{
  "normalize_top_k": true,
  "routed_scale": 1.0,
  "lr_router": 0.00249,
  "head_dim": 64,
  "attn_scale": 0.125
}
Below are experts of layer 6 (counted from 0) of a mixture-of-experts language model. Rows are named router (the router's row for the expert) and show model dimensions 0-159. Each number is 128 + 32 x the weight over its row's rms, rounded and kept within 0 to 255. Numbers have three digits each.
After each expert's rows: "comes before" lists some tokens at least twice as common just after its tokens as in all text. This comes from a sample of Wikipedia text that the model never trained on. Tokens count by the router's weight.

# expert 22
router:116117118131093095197082137107125114069146137176155105134058108157114102088187112116150172106153134124100140089152132131103120106128124087185146143145052129159127157069154093133143191156108192091086151129111134111104111131136162181100137119095124141160165155078093115120159115186141097153167159126179197116142119142121133147115128103071127127137115210125102188112131104195159167114120123163159110150153085132150181071149091146176183159136126157194159126136145160045138132121137184
comes before: "-", "\n", "|", "The", "In", "=="

# expert 2
router:119102147110089139131094143119107180089164149122132100135093095131119161072128047129177151111132068086121135120170130139112081116066148144179131140106102168223120151101112089122199143111128110131100134095116189072131129120048148111145080141157123183149161146112129185107161074167121041122146161133152147140132105175098168135147084093100158135150079132145182182092078163132092098130087139152111109093151121132164125101132160157178121120134119089161183119147148137090126054113141098
comes before: " |", "4", "3", "7", "1", "5"

# expert 12
router:116113124132114117147100190086146129123122137108111116116098141148104122101123077121097121161143126147113113100154089181141153112118206194131134152133140133221095156042112125108150153151052132112130175136133146111091103104122130157050093097114179158127119103088081115111198146118151099176165167133103114085132090160057180133197148101089141160171097163125162180157148101157114176147089141161074117140131094123145131116180105132139129163202127176198177108150167122120142127094138148
comes before: " of", " and", " in", " to", " for", " were"

# expert 21
router:173136104118114145128111145101142125123126154127166133144070129146106133071177121151162154110163115089079146063141169160103100100123114133125127172118095136161114106113094126114166130048138131108102107133072137113111113092087170160049121157117173117097114105101114168038189095136126127132202123119105135114155118149115158138118104073087166132176145135164173114118167146169086151140147158150105187171145059086134096080196127098199155158163166127166168112126150155113160080088144049
comes before: " |", " a", " of", " also==", " as", " =="

# expert 1
router:158137079095087097140112123069081154105173142112157113125094151148085124133166144092135124136188128107108058131199135110173065129094134183146104138154105133141061113115136127101173159141150175142061137077120144114080179087071133150118113121126159146141152155106085129121171131141200098131111158167084118113158133157110183146127153124102139155136111078184195169135154116133139222184112144175112106116150131150145079063147078163150175142136196144123107130154156113151141087103150160
comes before: "\n", " The", " he", " In", " He", " the"

# expert 3
router:156178109081075110156095164082152116116121129076079135164094162192096144114144116068133126119119157157057142141148154154105117058094160133132105156127085176166154123114066064147166147073078127085081181092126176081118123147134142135122083091101085138135146073149115131098122104163100106150155144162144203150142099136117185144169131142124132124178142156111151152122142125105119154194094182144117109119165129151123114116154089142147156158119112188176128174159179166155158049089168129
comes before: " the", " a", " his", " be", " their", " its"

# expert 23
router:105124123118089078138096176098115170094209125150123119113125098179092059125183104073097142117161104106074091107162103108129088123097148115127112132070143135162094108137137155095139129145094160110144145122096180104095119093110181187103076182093131163065119115141110162065191110170100128157143142183087145091148142141047161112131139069132112144164108102139127167099122104111134158190115100115092140091154134103167122096097115142179153156166144064169129089083125140127195112092175132
comes before: " of", "ing", "ed", "s", " to", "."

# expert 19
router:139142136137060134165103125122125126099169155141134122080062110107139152134157118123137098074152110145119150134156192127168126158094153159134119135103089161147134173119104066083176147140104148110093152077134085112077141115103097173104100132111129208150146144101105118102179113131136141146145153152079133098195063125053169142125139089141135096119148113147133176136139127099116140138111079160117160146150096090160066062189081150196136133157155109162087166203169191119106055092172119
comes before: " ", "\n", " 0", " 1", " 2", " 3"

# expert 14
router:093114064114125104100066153127087146119150092119079129093029079077123157106203105135110125110143123097108145116183105153105134101110170113198158107116127163149083121118116111171200135094132119137108132043100187125121098068092123160124110159160114168128093159086113119100184124111100041143160153141067116074162093166119183157117123096098141090123136120122167121131122132119101200167132099157115144140182141112153121133153081138141178158115180124106133122106165176134128144078142116
comes before: " the", " a", " his", " September", " August", " July"

# expert 13
router:164154118099109045132091145110095153108103137146116138097059133152124151100153084159173137133147110147141147131150144131149123111105118136119097111123112183150022127094187065132170135116133167093068141127146120124133116077126140134065092113092117123077124112163093110075150118166115078154142153191112119102142108121054208104171125078120127104179126092099142180089115109105107138128090080140074120137148029127116105133180088146141104145138108101153171128122160158149163056107167094
comes before: " by", " to", " in", " on", " as", " with"

# expert 9
router:108139094090084113159104160132104132116106168110122132107074176110141084049120104124136141121150101138123124077159106110116157133123138122186124123118037171208064103099136131149164144141154130101084142108122135124087137094117150122112118117098130206143147181125111182121131082196158093130153161166090114097166093110115220074202146144106118101160083108141146139146120143057145104106077134139118074122182091165175102117171097128141139125106105119155147134108182183105188091136163115
comes before: " |", ",", ";", ")", "),", "'s"

# expert 6
router:121106076095103081151144123158075094125161194148163122108095111165142147042173121123124133127166100101108136099192123133131096123076144114149119110149133102133119132092174108114168167093134168059062149163124142051118111092085100113107118144114132152120174181138127150119185120154116151161114144189079139097195062130104182136113177083117170141147129103199166195142155094169126167174088175119115155149172127111166141112144093120167181130186166089120149146137130101135151109110148107
comes before: "\n", " |", " -", " is", " –", " (age"

# expert 5
router:080135098152106126135098189126126181130160135134166087094141163186155112078173135107160153153168122122056092137155118103164069083103167137144137149125104127213112101106144125094133168151158170119137133102145134071052148090119115194109106137112126182083152164139082124115164141130103105120136135177106149085168128166079193132160135088101110121186082167144205173183131109091153187199079122112145146147132125151141103082153128119163120170107134123180118141101145115158166111085129102
comes before: " of", " in", ".", " and", " was", "s."